config.yaml
n_layer: 11
d_model: 224
n_experts: 256
router_score: "sigmoid"
normalize_top_k: true
balance_loss: 0.00258
balance_bias: false
lr_router: 0.00128
vocab_size: 16384
tie_embeddings: false
beta1: 0.95
beta2: 0.99
batch_tokens: 131072
Below are experts of layer 8 (counted from 0) of a mixture-of-experts language model. Rows are named router (the router's row for the expert), up (a neuron's input weights, with its number), down (a neuron's output weights, with its number) and show model dimensions 0-223. Each number is 200 + 20 x the weight over its row's rms, rounded and kept within 0 to 999.
Before each expert's rows: a language model's description of what the expert responds to; "gets" lists some tokens that make up at least twice as much of what it gets as of all text. This comes from a sample of Wikipedia text that the model never trained on. Tokens count by the router's weight.

# expert 25
Description: Sentence-initial pronouns, comma-joined relative or coordinating words and surnames that start a new clause in biographies, such as He, , which, , where they.
gets: " and", ",", ", and", " He", ", he", " had"
router,226,203,162,206,223,187,191,215,172,204,193,220,206,224,206,176,210,180,183,222,202,200,203,182,197,187,200,182,206,198,225,202,162,179,187,199,181,176,171,223,183,213,224,230,202,203,214,201,181,214,191,183,199,193,216,186,189,199,218,187,214,177,184,211,173,202,222,244,199,183,232,219,207,232,201,191,217,218,242,251,203,239,169,230,192,203,170,209,168,175,190,185,228,201,227,167,188,184,208,227,181,207,179,194,193,194,172,184,190,222,220,234,231,231,222,186,173,234,215,198,220,183,235,236,190,213,218,197,186,185,197,194,211,173,212,186,241,214,200,194,223,191,211,226,182,184,181,258,194,193,188,159,171,221,208,195,202,207,263,190,222,202,222,209,219,202,179,201,167,233,207,197,183,198,175,210,222,183,156,212,191,207,201,169,191,206,205,186,194,200,196,214,235,222,192,192,186,212,189,216,189,198,199,224,186,199,207,183,172,200,197,202,207,185,201,192,184,136,205,221,200,223,205,165
up1,227,216,201,217,184,214,192,217,196,181,216,212,209,172,226,174,182,176,212,199,223,193,197,183,201,219,196,206,191,211,213,202,205,191,239,217,215,175,220,192,170,194,199,196,190,182,174,206,246,185,197,185,171,209,207,196,162,163,245,156,203,176,194,171,210,192,207,167,207,183,198,140,188,159,197,212,188,210,203,203,242,190,179,205,203,186,210,247,170,219,212,206,182,169,212,205,223,171,188,173,212,203,218,201,199,176,176,196,227,177,195,189,204,187,206,214,212,176,188,215,190,198,196,216,210,193,174,184,209,191,203,252,211,183,205,215,190,179,225,188,204,177,183,191,214,220,188,194,197,233,204,171,183,205,244,188,229,170,204,235,191,183,194,226,204,231,250,165,197,155,180,186,205,200,211,196,210,181,201,252,198,204,211,204,184,197,200,194,191,214,154,192,164,192,258,226,190,239,199,192,196,224,201,199,181,188,222,209,184,168,205,205,202,179,194,217,211,192,194,188,191,183,215,168
down1,200,243,190,200,194,180,216,204,191,184,198,210,180,220,220,173,218,208,189,228,205,233,192,153,221,231,207,173,176,186,165,202,166,216,182,203,183,183,205,185,218,228,221,208,188,190,175,168,175,163,210,227,165,197,204,185,208,172,210,203,207,186,195,195,207,220,205,184,169,214,194,199,190,175,209,182,207,179,200,181,190,183,172,173,208,165,193,185,211,198,206,201,195,215,194,206,195,197,211,232,174,191,208,260,206,196,213,219,204,224,211,191,186,207,222,200,195,146,218,219,176,185,183,149,209,195,207,192,217,192,182,230,203,203,197,168,185,202,188,216,209,165,193,162,226,218,198,134,192,191,192,192,238,186,185,210,191,188,201,214,188,197,174,210,156,187,204,212,220,188,217,169,199,230,172,209,202,208,188,205,212,175,224,215,181,143,201,184,203,206,238,184,206,177,214,237,194,177,233,201,199,192,199,233,215,213,188,202,199,187,143,184,189,180,181,178,199,232,210,193,179,225,202,193
up2,208,214,209,172,210,194,186,200,198,194,210,198,174,197,214,200,230,192,245,185,186,197,181,201,240,214,215,188,227,175,212,201,188,192,176,231,205,199,190,208,206,178,202,165,194,213,150,204,217,191,209,195,180,192,199,198,213,196,161,154,186,199,207,203,202,221,173,220,204,205,179,181,219,149,188,189,206,211,205,193,181,170,217,206,194,245,221,190,187,171,213,193,219,169,211,190,213,189,228,243,203,163,198,174,183,196,195,188,200,181,233,200,220,229,220,197,163,216,199,184,195,176,217,197,183,204,205,178,248,187,212,211,174,147,184,183,226,204,231,199,218,208,196,224,207,202,174,185,190,169,201,183,170,147,179,213,215,211,163,229,222,195,204,230,204,188,225,186,229,201,189,190,243,214,208,184,204,196,172,195,219,169,211,184,192,194,212,201,191,189,244,174,173,157,177,221,225,186,202,179,178,210,196,223,185,228,222,190,215,182,232,183,187,173,171,210,220,175,213,221,195,186,190,196
down2,219,155,202,197,227,213,192,188,214,182,194,225,190,203,182,193,214,172,193,205,232,196,183,172,239,198,201,201,201,220,218,195,207,192,163,179,233,232,220,219,174,175,186,196,170,189,189,206,191,189,184,190,191,208,193,179,180,185,191,218,215,215,195,194,197,208,226,199,209,229,194,238,209,193,244,213,189,215,194,205,205,185,206,173,203,186,170,191,221,210,233,201,192,208,204,256,174,191,208,193,206,193,188,227,216,172,194,227,177,210,234,194,207,211,217,230,195,240,174,199,181,174,208,181,221,246,205,186,200,214,202,213,211,184,182,259,190,169,188,210,185,209,192,210,208,192,216,207,208,183,223,221,200,202,176,201,175,196,196,209,197,234,207,181,213,204,185,249,197,199,211,214,187,189,206,203,196,157,217,202,211,193,156,198,201,193,262,208,179,237,243,200,188,224,196,250,210,227,190,230,205,176,204,220,192,201,205,215,185,196,211,183,179,161,217,198,222,198,152,207,238,221,176,161

# expert 11
Description: Plural suffixes and plural nouns ending a name or phrase, plus following commas, such as periodical-s, books, Dayak-s, films.
gets: "s", ",", "es", "ers", ")", " s"
router,212,171,175,230,225,188,193,192,165,220,211,198,246,213,219,207,208,175,194,208,207,210,237,192,195,171,189,218,212,205,213,189,159,208,224,218,189,191,195,195,174,185,194,222,228,225,184,217,177,216,184,209,209,179,193,162,188,209,194,207,207,210,182,214,182,200,248,221,179,213,236,212,193,226,206,184,214,190,250,233,194,244,163,217,222,198,188,190,177,173,196,201,222,173,215,196,196,205,216,183,208,202,186,184,211,207,192,179,172,235,215,220,247,240,226,182,202,202,244,197,228,168,230,226,213,205,198,204,203,213,213,207,197,193,223,173,226,182,198,191,221,195,243,219,173,184,215,229,171,211,208,174,193,230,200,182,219,198,245,192,206,211,254,188,195,170,206,206,178,230,220,203,189,179,215,196,183,180,184,212,221,183,195,191,191,200,215,161,203,178,227,205,202,202,192,195,180,162,182,216,168,190,171,219,202,221,249,199,201,205,200,189,204,187,182,197,207,179,180,207,186,227,179,192
up1,182,246,200,203,177,207,201,182,184,204,158,220,232,220,223,216,200,196,164,211,158,211,206,200,207,230,195,189,221,204,176,210,175,215,229,205,207,180,213,201,227,209,209,235,211,226,206,220,169,223,196,215,193,174,161,186,200,167,201,213,195,178,194,207,197,178,223,205,167,220,203,194,171,225,164,182,228,180,189,210,179,237,185,215,219,230,175,190,180,222,171,215,174,218,181,215,208,229,233,209,172,209,229,184,208,195,208,176,216,172,215,252,228,199,226,200,204,194,208,245,208,156,233,199,248,200,198,219,196,187,201,197,188,231,187,201,221,195,172,228,224,182,205,185,186,167,186,195,198,224,205,177,195,187,197,210,238,193,222,210,201,211,190,162,176,191,184,178,191,213,200,245,171,214,206,174,184,221,202,160,191,223,204,205,233,201,199,175,215,159,211,191,209,188,182,188,200,218,222,196,191,223,210,202,188,211,211,210,185,180,211,172,174,222,199,171,223,208,220,198,178,195,199,202
down1,212,232,220,183,211,209,173,200,183,206,183,189,192,232,160,198,182,207,235,189,203,185,214,191,214,199,230,185,202,182,210,190,203,210,207,198,180,210,206,203,229,185,170,227,219,204,195,179,205,199,194,175,242,217,204,212,194,166,190,209,194,205,164,191,239,218,186,172,157,164,213,189,177,221,155,195,227,217,213,201,179,181,186,200,199,184,215,238,194,193,202,181,192,182,230,210,192,242,167,213,176,184,239,216,199,183,203,211,202,227,210,213,210,205,183,195,210,205,215,219,212,203,171,185,215,187,209,217,187,201,197,147,229,198,184,195,222,201,181,180,151,150,187,191,193,192,197,217,202,176,166,186,200,207,178,179,224,201,200,153,229,175,232,203,187,236,204,197,207,216,183,217,229,216,185,170,213,197,211,214,174,175,195,168,203,181,200,191,188,160,181,180,212,192,156,179,171,200,201,211,170,193,208,206,157,218,199,185,252,198,219,228,179,225,191,219,228,204,227,189,193,186,186,199
up2,196,169,225,236,184,185,146,150,185,220,174,216,208,214,201,224,207,227,207,190,207,187,221,198,192,205,207,186,217,197,230,221,189,191,213,196,189,192,224,212,218,214,214,205,249,199,209,220,167,214,208,185,182,202,202,219,212,230,238,217,204,237,218,196,156,184,198,184,165,222,206,191,236,202,175,221,204,209,197,212,203,204,182,182,198,219,210,202,184,242,213,194,182,188,190,188,202,241,228,158,193,194,192,200,180,184,214,189,197,201,154,196,179,199,193,207,219,181,220,198,193,218,206,215,195,185,222,180,178,219,204,207,171,208,221,252,213,226,221,253,219,166,199,236,213,142,215,233,209,200,223,188,220,189,183,184,206,169,200,212,228,216,207,183,228,194,194,196,207,177,208,194,201,218,190,193,203,160,198,175,181,199,198,194,159,200,207,215,240,208,194,235,208,209,216,172,212,217,186,184,193,175,190,202,178,196,228,181,215,182,193,206,247,213,195,202,218,181,215,177,173,225,219,197
down2,192,178,227,212,200,196,218,182,210,197,186,197,201,183,207,195,228,195,186,184,216,181,175,195,155,191,196,205,191,194,153,222,204,211,167,212,220,230,238,163,196,184,161,193,177,208,214,199,232,239,221,198,180,214,190,217,235,208,213,226,198,179,216,188,212,209,190,210,217,197,188,178,189,216,158,208,185,128,208,197,233,204,233,226,221,235,170,186,183,198,180,167,194,180,204,160,196,196,219,163,186,180,190,222,204,192,179,213,216,174,187,256,191,181,182,201,196,218,193,204,175,235,197,216,185,169,176,231,219,194,183,198,181,181,195,207,190,178,201,227,219,204,162,235,172,183,203,221,174,205,214,252,156,202,225,231,179,195,176,193,217,206,212,214,206,176,222,185,200,186,199,197,198,188,188,205,189,183,209,195,212,212,205,202,204,193,180,209,207,196,224,210,184,215,227,178,215,186,179,203,192,184,206,220,205,180,168,218,218,179,198,188,192,237,163,207,175,197,202,175,186,165,195,189

# expert 28
Description: There, This, These, which and that beginning a clause, usually before is or was in place descriptions: There is a boat ramp, which travel.
gets: " that", " This", ", which", " which", " It", " what"
router,207,173,208,209,187,181,184,219,184,237,197,207,211,198,197,190,193,199,195,195,192,190,194,202,173,202,200,224,203,191,222,233,177,203,176,221,173,167,222,183,198,196,211,191,216,224,216,190,183,203,165,187,190,182,206,202,176,196,202,183,213,220,180,195,189,200,238,251,215,177,221,222,183,210,211,183,225,211,235,226,214,223,196,224,213,237,144,176,220,185,211,186,201,201,224,196,192,182,214,218,224,199,186,182,199,228,180,194,196,218,248,249,237,203,234,194,186,249,228,213,229,160,223,189,216,242,202,192,175,195,164,198,188,173,221,186,219,180,215,209,183,211,211,206,186,181,174,243,183,195,196,196,194,208,231,205,242,226,221,207,226,202,256,209,178,198,190,210,201,233,228,221,196,192,169,198,215,186,164,208,205,206,205,202,199,182,198,181,230,186,218,189,223,199,190,204,181,205,206,191,172,219,172,215,181,227,202,197,186,218,213,217,216,175,187,191,206,156,192,211,228,203,196,159
up1,221,195,203,208,238,201,187,214,196,222,170,177,190,173,187,203,191,229,177,209,216,184,170,217,162,195,187,168,185,207,236,218,194,214,212,234,182,203,213,172,208,210,158,186,171,219,168,187,193,230,201,208,192,210,191,231,185,204,213,161,188,196,208,201,171,221,226,204,217,272,216,222,217,231,218,171,188,176,240,197,203,225,185,207,188,233,181,204,205,218,182,188,240,208,211,185,205,229,223,163,187,207,222,206,174,161,175,217,221,209,210,224,207,191,188,192,185,193,214,188,182,199,172,164,177,218,201,208,226,204,203,167,234,169,191,194,225,189,208,192,219,165,191,189,194,186,216,212,181,200,202,210,196,189,200,210,187,203,189,217,213,193,235,182,193,160,169,198,173,188,221,174,192,199,184,209,252,218,195,235,224,220,197,216,219,203,184,181,204,240,211,193,209,224,170,181,182,189,228,183,196,200,188,194,191,212,226,207,235,190,225,214,216,188,204,211,192,231,192,211,223,237,212,201
down1,188,194,196,223,221,178,197,195,220,237,149,227,209,179,182,215,210,198,203,234,201,192,202,202,163,195,227,193,200,193,235,228,221,223,154,197,179,255,196,225,215,187,219,198,196,207,187,187,188,169,202,207,179,180,194,220,203,231,248,197,211,205,182,193,215,182,196,225,218,186,208,220,186,206,199,218,222,198,161,208,186,201,186,203,179,239,174,197,244,199,218,178,184,166,169,208,204,194,188,219,194,204,204,213,194,190,239,172,157,177,214,190,194,178,192,214,191,223,226,192,158,171,247,211,212,216,195,180,215,195,204,193,190,220,207,229,184,205,222,191,175,167,177,210,208,217,178,197,192,206,185,215,192,204,181,199,228,207,171,183,223,204,182,186,235,197,199,185,167,195,226,206,205,197,198,187,191,184,199,188,221,219,198,221,206,221,181,199,213,217,186,191,191,219,206,176,238,204,181,202,161,251,215,221,165,190,168,223,218,205,207,190,233,197,213,169,241,227,205,186,240,182,197,222
up2,183,178,219,209,190,198,214,188,195,221,194,239,176,228,215,193,233,212,190,181,219,187,200,186,191,216,181,209,180,204,198,220,167,175,208,231,218,182,150,201,207,217,228,216,199,221,204,204,175,198,156,216,211,195,222,202,173,185,194,190,201,205,176,175,191,185,221,234,191,208,179,170,206,223,215,172,215,199,204,193,187,221,216,203,205,202,201,172,200,216,224,225,193,202,158,163,210,187,204,190,196,191,181,239,224,173,172,185,228,190,222,230,225,188,180,181,191,197,226,198,169,163,193,193,216,171,200,217,218,181,200,197,228,230,198,187,249,198,159,212,199,196,220,182,170,218,200,186,175,250,177,154,173,188,230,203,219,187,204,211,200,163,168,218,228,208,174,190,196,206,204,210,205,174,172,192,211,178,224,208,179,192,194,171,225,222,212,211,210,174,203,206,211,212,209,153,179,179,208,227,212,164,171,210,221,237,226,215,194,221,205,155,202,199,193,207,208,195,197,221,211,225,201,230
down2,196,212,192,228,184,212,213,187,212,200,203,184,189,212,209,186,184,213,211,218,165,199,201,175,165,215,165,209,197,205,184,165,191,197,166,164,207,179,202,209,169,204,152,170,203,179,231,216,199,215,188,176,229,188,235,170,172,142,192,157,198,195,192,165,191,177,198,200,195,224,153,200,215,210,193,188,173,207,168,167,215,194,233,205,213,154,190,206,199,190,192,193,194,207,204,213,219,181,226,179,171,191,167,233,210,239,201,198,209,203,177,187,190,201,180,202,206,213,147,168,217,217,169,182,235,200,220,197,205,202,187,224,186,182,160,216,182,223,180,206,208,174,214,194,178,180,215,166,177,187,235,198,234,211,190,211,199,218,189,210,212,220,183,224,204,216,230,193,201,182,146,210,183,201,191,182,207,201,226,190,219,211,190,189,181,219,199,191,198,195,206,182,210,203,241,191,199,205,222,194,204,218,188,162,193,201,218,179,211,157,173,211,189,189,215,203,195,201,171,176,224,174,209,170